From a checkpoint of a small mixture-of-experts model trained on Wikipedia: 6 picks a token, 4014 steps.
Below are experts of layer 4 (counted from 0) of a mixture-of-experts language model. Rows are named router (the router's row for the expert), down (a neuron's output weights, with its number) and show model dimensions 0-63. Each number is 128 + 32 x the weight over its row's rms, rounded and kept within 0 to 255. Numbers have three digits each.
Before each expert's rows: "raises" lists some tokens whose logits its average output raises strongly, later layers aside. This comes from a sample of Wikipedia text that the model never trained on.

# expert 57
raises: "ear", "il", "aw", "ok", "am", "erm"
router:171069094067141128128123120178061155121128077098167176137176218140209143092147152138098139131099050094123152159157142130162141104166166135151149160146143115125126079167107158104146092152188133
down0:139128073116120118193203072136115113164114130161129088098149077114107153077070161071088105122114125154123097125139164120115156075141125116143163135131143146140124147065079166135161170124152132
down1:110079140165066080109132113034146128107204059100098199072084139094150042116109131117108107075098141138088141132134173105067166157097114186133082177113152144165137130149166106106098127151151153
down2:117162132084157084159089184173170105174125189187116123124140127107166112056118145128138155139126129119102085198108130143142143112145128067118129170155187100163135121161081178151098169107091119
down3:058124144109104146153129115086162189125115147097185087114096129124086093036161128099125150133079103155107154102118174104090113099062133147129130129136111173164093073124085089122076065145164148
down4:145096109091140137155125147110084185097109119114160082120146143080064092144171141132078080127084063120142103140106115131123070153134157133159166117150174138137139134125044140122112085106153112
down5:146045132145128066088132097096136131126150174124048132109113142132082111084070117165135077145083146167096125159120144147168168121114185105139116068090085016097147113123104178073114143068084152

# expert 32
raises: "l", "ment", "ily", "ly", "m", "en"
router:134094125149174134102109136135106156162149110154105136074106144111108073115162172132075186152103113097119156099130159082152110168129105121145074147113124138138132119112156128101149147091182063
down0:124104150116103122142124116154147126108095097114116176175167084145091149105083133103089134133149090150098070139100099164134128106149152144046140149105073131142128144114091141114151172153076147
down1:149133110166120100096240126130091143138186109146130056158137075151161147139123186130128109085107141106062146110099128112110115142099107119187119159107108088088189056142125164087099097137137156
down2:075138124117072128146129085086113140124083100133081164191142109152097117175095106112109082083113105106101206113137111164101083071073135110110096139156187197139111105114158107072131110115153096
down3:155101090140072158179150099196125100126129151141110133100133148129132194105151129135168084168117174103092108129124107146104095159039124169148134148134074102169155110096223152142104094083164134
down4:116121146106180148115088152123084139106089132102122173134147195181145106136085147088093135083087069114179135175115115141147135170132144167064118151184143137123144161064034146119118121116109165
down5:100117144140163109159110145154079185127121103126136140094122115098185119158083130110131084144181162153114117203129106096134156123085100111136130122102149149120073157164153171128111147108136174

# expert 3
raises: "iqu", "ym", "ner", "st", "kin", "chi"
router:144138124076167109102066121133105157186092097183151143139116140110124094096133177121071132156085078117068088134172126130164111152106160117080202099142103178185114110178118106143183104158119121
down0:160113134124137126090128183069170129084130105184076132119143123167136092115094140141113104102144123183122120168105086132121200148184147158156138109126123158183171162143122138155076087150145106
down1:166146048116077102136114151103083071155119105153075111163142119156141118072135137127152163153112163116149142176090186109102127154193083136068114097094148159116096111189079118142129129157146128
down2:070165129084117157141103153145121086138105191110129149165143131092112116168150109058166157152126060122151113168102102091181069143128110162143133180159121164157166116177183195140075208123095108
down3:124103155128115133095114142137121161146204100149178123077097151141129126140127086155157132130114112116104056164101124136144124152120135154145150113186074100108120128153065129080135156075145160
down4:145190111119143157160138095157092143139174153177064158132120124103127110115139155111117188143155122146077172112115216147136116116116134139143104136100163109146150172137100111152122112138152153
down5:137141086173140127153052142117098124159145161148115117130143130117171167129115152129113143171106109150108099126110184128101106078079048164142120109117159134139098103122100130028117140160121168

# expert 56
raises: ",", " in the", " in", " from", " by", "."
router:085152136133135149123133166070169102141152142077091135115145112088104128071130191155154150113149168144177088155155171118129126125114141102133154133109105198142158166043096140119116099123096099
down0:154133148102096163066133157154149096113140116119117112146112144149139180124112181155160116104042140173167139155115101108190100137161192094118204123095114135145147106072169143119123118138126111
down1:190104189144114155155133113135081125135131109118152150129146149142180114117172141157086125173106103174128162118091123079093140163113161135140130118132094088135112119143086128053189130123117098
down2:181068072047161167123129149144120090141135159111132071167177141118120160109168054171092177149143137156149079126118100183141186124111118137112137080110150139183075139105101145127170129074111115
down3:148177107144136090138141108124058137158130088096114123128117070137130096111129076126093182231203098105117143159120183101139094124155115144163134153156109120170177164159217087133074142138120165
down4:119192097087094112082136166112128115143150113091123129134145116095124096068148100056102138173154110087080080167146165108122157112088146168167176123130128204112115123111154136138159114126114135
down5:107105118161081126116136126123172237171135138149125159115136075150140092086191151123131156090110138102120104098127180098131149174146067144078116092171131159115133170190188210111152153131140085

# expert 1
raises: "ule", "or", "ion"
router:185138129065119100075168142174077187078193063139147178121189144138185171076156131133069153093092076115154159157148215121155151165143124139126131108117091122131134146113140125120140119137178141
down0:132174142105146140152157101122118176110192194140092217161146115154160081116138151146159147133151111078097155131102139143146147130154125080128111088145120140169150140142086123167151123126185122
down1:066127090131160151123136083106165121123141135082162143167123140068087142119101152096150170176190112067185154138189140127149087150172098143162128151156156110089137145136110077109129128116118128
down2:089156146183135135175163099132172074159147128056107120147153167130148138117123122111170125108083106097069125095143157077142138094103131131116164168206143120188146094077090155136092146131071104
down3:177142127137133106151116104105117117157079112117168119108157119129136108108122071142086103173096105123072067084116128123141156108073135154085121101130138136108181109142104127113163172117091139
down4:063175136146218104166169122193139137106136138052114143166137177157167150104209090138093152135093123113112138132100144135137089139158142174145094065095131130126123142106110073156168097096127140
down5:088111116125119114152168161105120115116115112082151133183041121082116125061098064171140101147138129156109123204116135127130109170117150125142170134136205135160162124118171133047148159139091104

# expert 48
raises: "\n\n", " The", " In ", "The", " In", " They"
router:088097100205140116129104140103077094106104184118150146145129111096187095159118147090090170138139092181114110196129104094123160129104167170138171157121156104138165107149170175115161097136161090
down0:113100090131145136067105141153141163157153112126072150147113160130138127101084137101078131174108066165157115136134070131127124047088108084126134171147125106111127111098126126132098098142188117
down1:093111130130148127151136123170135136105124128123170098120134107130113126114108126114120181093124133075112115130155192117159118150131127209134206117130163127133097110171126153117094122109126155
down2:162144161133145161125091182098141149077091125136126186090109128138128095122084136196133114111204121124148143088127067169104074059112160073071093119158109160176126095145090173113121129155120081
down3:202163186097095142160149117105130163088132109110150146184136161148131110126196141105138108087180089098138216161138080138114153124066118090138095105202142140120100085124157154148061114097132179
down4:070111102101109186108202109132072135172097156157119159140116099144062109168184073129095147142143167152137084178124116188113070172175126143145193125107131144135155126119138122173159148139133103
down5:124161122128119169129111140120080113167163191151129124169141138094159143203127124072203115087081203109158155132125133169129095159140118171123090155167086123123155119220130124081162110069120138

# expert 44
raises: "u", "ech", "ec", "is", "in", "ang"
router:157100157091225114177107152152129156075081194086187119138150108145189179110105172136079168146090126114177138109092213162099088125152129135112116133066144088143147169185148148109102120142094125
down0:097148137144098177097115144148079105123107147170073115142172101110127158104209103119104116123122151140132064129066074147141133151125164165107191170121200085103120139192134147117156091132140133
down1:126069150127124186149132108161127149151169127116062135116162088120140114109068117170120107152134072116136072136050098110178155158141107131130154125137094178142146173167183164106157115153119160
down2:136127141132123212132112164109038097207083170085156151102061096145141178136117122146116172089132122116121169115131166194132114107149157184082160127144197136105138116127073103120150120153104131
down3:128127156108097155168135105128107167064116146145116080091132105134145139125139149089162135081128138133099129128117107189161170114117170118057139160056069072165096127127122163126138155159140127
down4:136077144188119089079189119128117129110131087160084104126116126115128149107076126134136121153155140147152129121089115075159159094123125111120109129109137158159143174071146131113186139166139068
down5:111154090153148100039125178127149108176153106144162071148192194159154163155120151127177117113106115074104105162127130113120084168176027100149126101159104116244134147111134063104161097098144151

# expert 16
raises: ", ", ", the", ",", ", he", ", it", ", in"
router:061164189140083128154149137077094122108168181139090137090114095121075112104108103134203119148117103134128097129136182173102146171104110072137087154160112168140088104092086075131168165186140139
down0:101126117142104133224121153142130109112187177159095129107187137178139179025145106119133103174118109132095108119121105127145078138135100200152069107115116141129143093155116140131188127104156091
down1:154169146156117132122148125083142158143163110127181168070069188148123110134113174187098086140129172124113148090067151162140184123082135149111151122092144211139094116072193093110144154154115138
down2:125146102161107128088089205089123167148148121087138235099147114102150080144105147113086134109096115125117089144112173195149204176127212177107181163131097167144151141037072142097192134163182162
down3:128161139164119200137152104172097136133119242180123180134127092155128145090099144145105137165141144144201176098099130086091141108107195102154126117056113095109086214115087089119122141080180121
down4:115113141103164134118163104106143118145138148122136096122139170087090068099132102110099110140165177142138048152130153173126094182132118167142103110136182136140127109133159116115122072107154132
down5:146070120156125153172113138183137204147085129165112113090170134142147160119159078131123209178062134167133118166077107113109127171099136158041182138095142094153081122159114087158187076107116153

# expert 26
raises: "ol", "ell", "h", "aver", "ut", "ens"
router:136173114096100088173152125122139115162127141055142135157121088123094115144099055190095140153169151099106133133085092081146092146086147116090147132138034142127146085104144156092177051073158087
down0:159146103155142077130150132120166034135126119112158143128133092157128128088143090132120107136166123084098149179084092076091136098184123158075106055120129142128114122178194126094139101143089165
down1:209132118149119124066117159090123142136176113171136128068140127124130134141117164110127191150128155182091102133213159126098071086144069148092145128121167147115105105132150103137097196136108143
down2:157109177209155193124047114108210102122136085053104124102076079100149085110140121117183167111112152136144123117134158136103075124200150114127097123124102158150199124092120136088069061132111131
down3:176106138131129015118161090116081116143111093101175141180135114088196159084078123140125086129090162112080130199131197114148145130124171137113097108158216081122144165118109121118070204147105170
down4:139105111105070118073148141110066099147090108096104105127170141123121124095083110158092123098104113104128142151119177071143063126082167151183098102135137094146065147165136119154118190101158123
down5:141120116109088084109094111123098148212182141187098115125142077118128115116171096102107118104139111110076130108124127102156120135086093054142154234201169070176137179082169142140078156089130152

# expert 51
raises: "ander", "ag", "age", "ash", "aine"
router:128115160091135154165133130119127212088109166127117042099105147121089127169166084091083129131175136069167122154110139102063099058112121114125122127043126130123109116163115159116100095085083115
down7:113119117157075162228136169137170111128118154107138102146118136132121114109144133087112162106122114109169144128099157127175138163110142131083118154160118154115111138142110147116144107093077128
down8:202109104138137097150157132128142064169146143127109105148104173094154040149107087134139111147149127185178123127108079139144129163094131194101149036113125107127127148168102049079102173151076132
down9:143112100155114146121135109091089093128107127108106158128138170170160171140094161143143152114157072167098156164128179117112160116103095086158119182097092070072097133183082107170120142072124110
down10:087128135107166066126107152118115057109127094110189104112116121100142097164069144117084133109124118114107107138177180127147151118095144123103160182128159145115108154112176112091195091118142168
down11:127114139100080076152107110215130134112087125144078185128136146135059099083117161116123190104194132155107121101112138130130114100119089154123161155126215117159158068092124143125173143127151154
down12:123043122164151089050188172101127155112116084121165145104109179115130133152195114122109133168096181153165144088206119139103079143104111158104135076120112100125121146126138124160049093159113164

# expert 31
raises: "en", "en,", "en |", "en.", "et"
router:141123190174083126140078081063187180136165161166079174125108130087123141164178116168096130142088073151104165157107095146179149070090075086132165122128147127182119171094146085135151165113164150
down0:064104167111143136067158207205118137142093127081220177104122121129121083098152128193099152119154074142171049109125120105152092141096080134125095154123177086196151155119125062094123130154138129
down1:105133157103115131185144188109145120101115121136073108186127061118136164069137062109170127128153118130095118082140141171126126066089084118170134147117131127125169063113095135140137132141132149
down2:147149150125104100083144089147148074146124160156119091092161125176155123117108186116135155108117161160142111130143145131113150119081113139109133147129130120154107145168161143127158137133081094
down3:134140141091154138168134130120091163120134109157116133129131070157192102185159066132118112110040098072122117124128133112189086067170161135100149158110128118167172140152157104091065082113175100
down4:126122098122102120152132140168116098131122158106126152158121127180115111196169094059150166017146132159122103144155116161123160141172131163128113097089177022110134099128148098104178161166134139
down5:107108110129111109170166124055120152124166126109114173146132167121149104102124102103160144135079130147156090198113137122123140179098151143131165100119155182076093099210114139088151214166134130

# expert 4
raises: ".", " in the", ";", ",", " for the", " on the"
router:123152135148165135146070122085080158117183134147158091067112130117116137177132165116153153074109164160129126102172087182120148141104134083094165094157068123152150124142156134138152173125150091
down0:127084109115181122129215134127140157094160095105043114184094109125124128100148155128130105050140153153163142081104212193129122123050166158068120126113126140114115078086118160130101086114141115
down1:124106108077117104132095144138149116111185139114119134113081093086136121100087163159176140144123109157188162142135122110053176152165123096134147190206154117084108122132124157073096139138159179
down2:127077058111172132143119159166094124136130191100103073161124125056098058096154150112134100152139150112108081102122154133131193121146114158115128138197122144171121163145179145135135155136116137
down3:093148135082094129100077098098124144144148137103112128144112119115157091095081110115147146118107133149101171186155112070170143128140121156055150161148142086142147129018092102095098112104196133
down4:066147131111175103102111175108102189115114181152074132166086116164158131110109171093078121157109148106133054147121158149119124123102138117137120143145102132178084124098139128129146126111118131
down5:131127148092138105191127111103198132166141087163136135122107142125152120100129149112038125124084159076166167082083090131135126155113143151176117169127155076094132138120125108102170159155173128

# expert 43
raises: "it", "ob", "amp", "elf", "le", "onn"
router:139169117087170093160106109151099093094130194135163130107077171135156142182157124069136120109118152093149114093129133149124096209130137157112137110103096117114117118099104167171135116156173103
down0:109186166092183144022136137197105075076122086142095148154135127191097096095216069124168160147079155133139074098108157134136115117098098113129114099154210109143139111182120147101105155091078163
down1:043100121101110158109116141125158170113102102085160131117161096141132146151153117184109142144084159092124131117154069076125097103162109086124181139123153099119170095151176082130134079163072079
down2:148113142021147112107228126127116096126112112150123108126172100121230137146172145109131144125130130152152104163150124074130116171122125162156103093094091113178140183111148034184151107109157112
down3:163194140152136108144157148176079085156135151134114190143119216124135148127042155113104134130132189141166113129160169118103125132097088066122134128103103128145098154132135138090151131129126141
down4:171118117143135091149123157054113115110168143112152117101172129074198147130109113127121132160127129088115141101129164130195163142060121168149129156133142135142150134180101085147185168111191131
down5:124101141134166130117110123142210132089130093087117148122116133128154137155127127127147092149118172136134131122063091129137120148134110092147164138120152146197044142211141196149128099111116132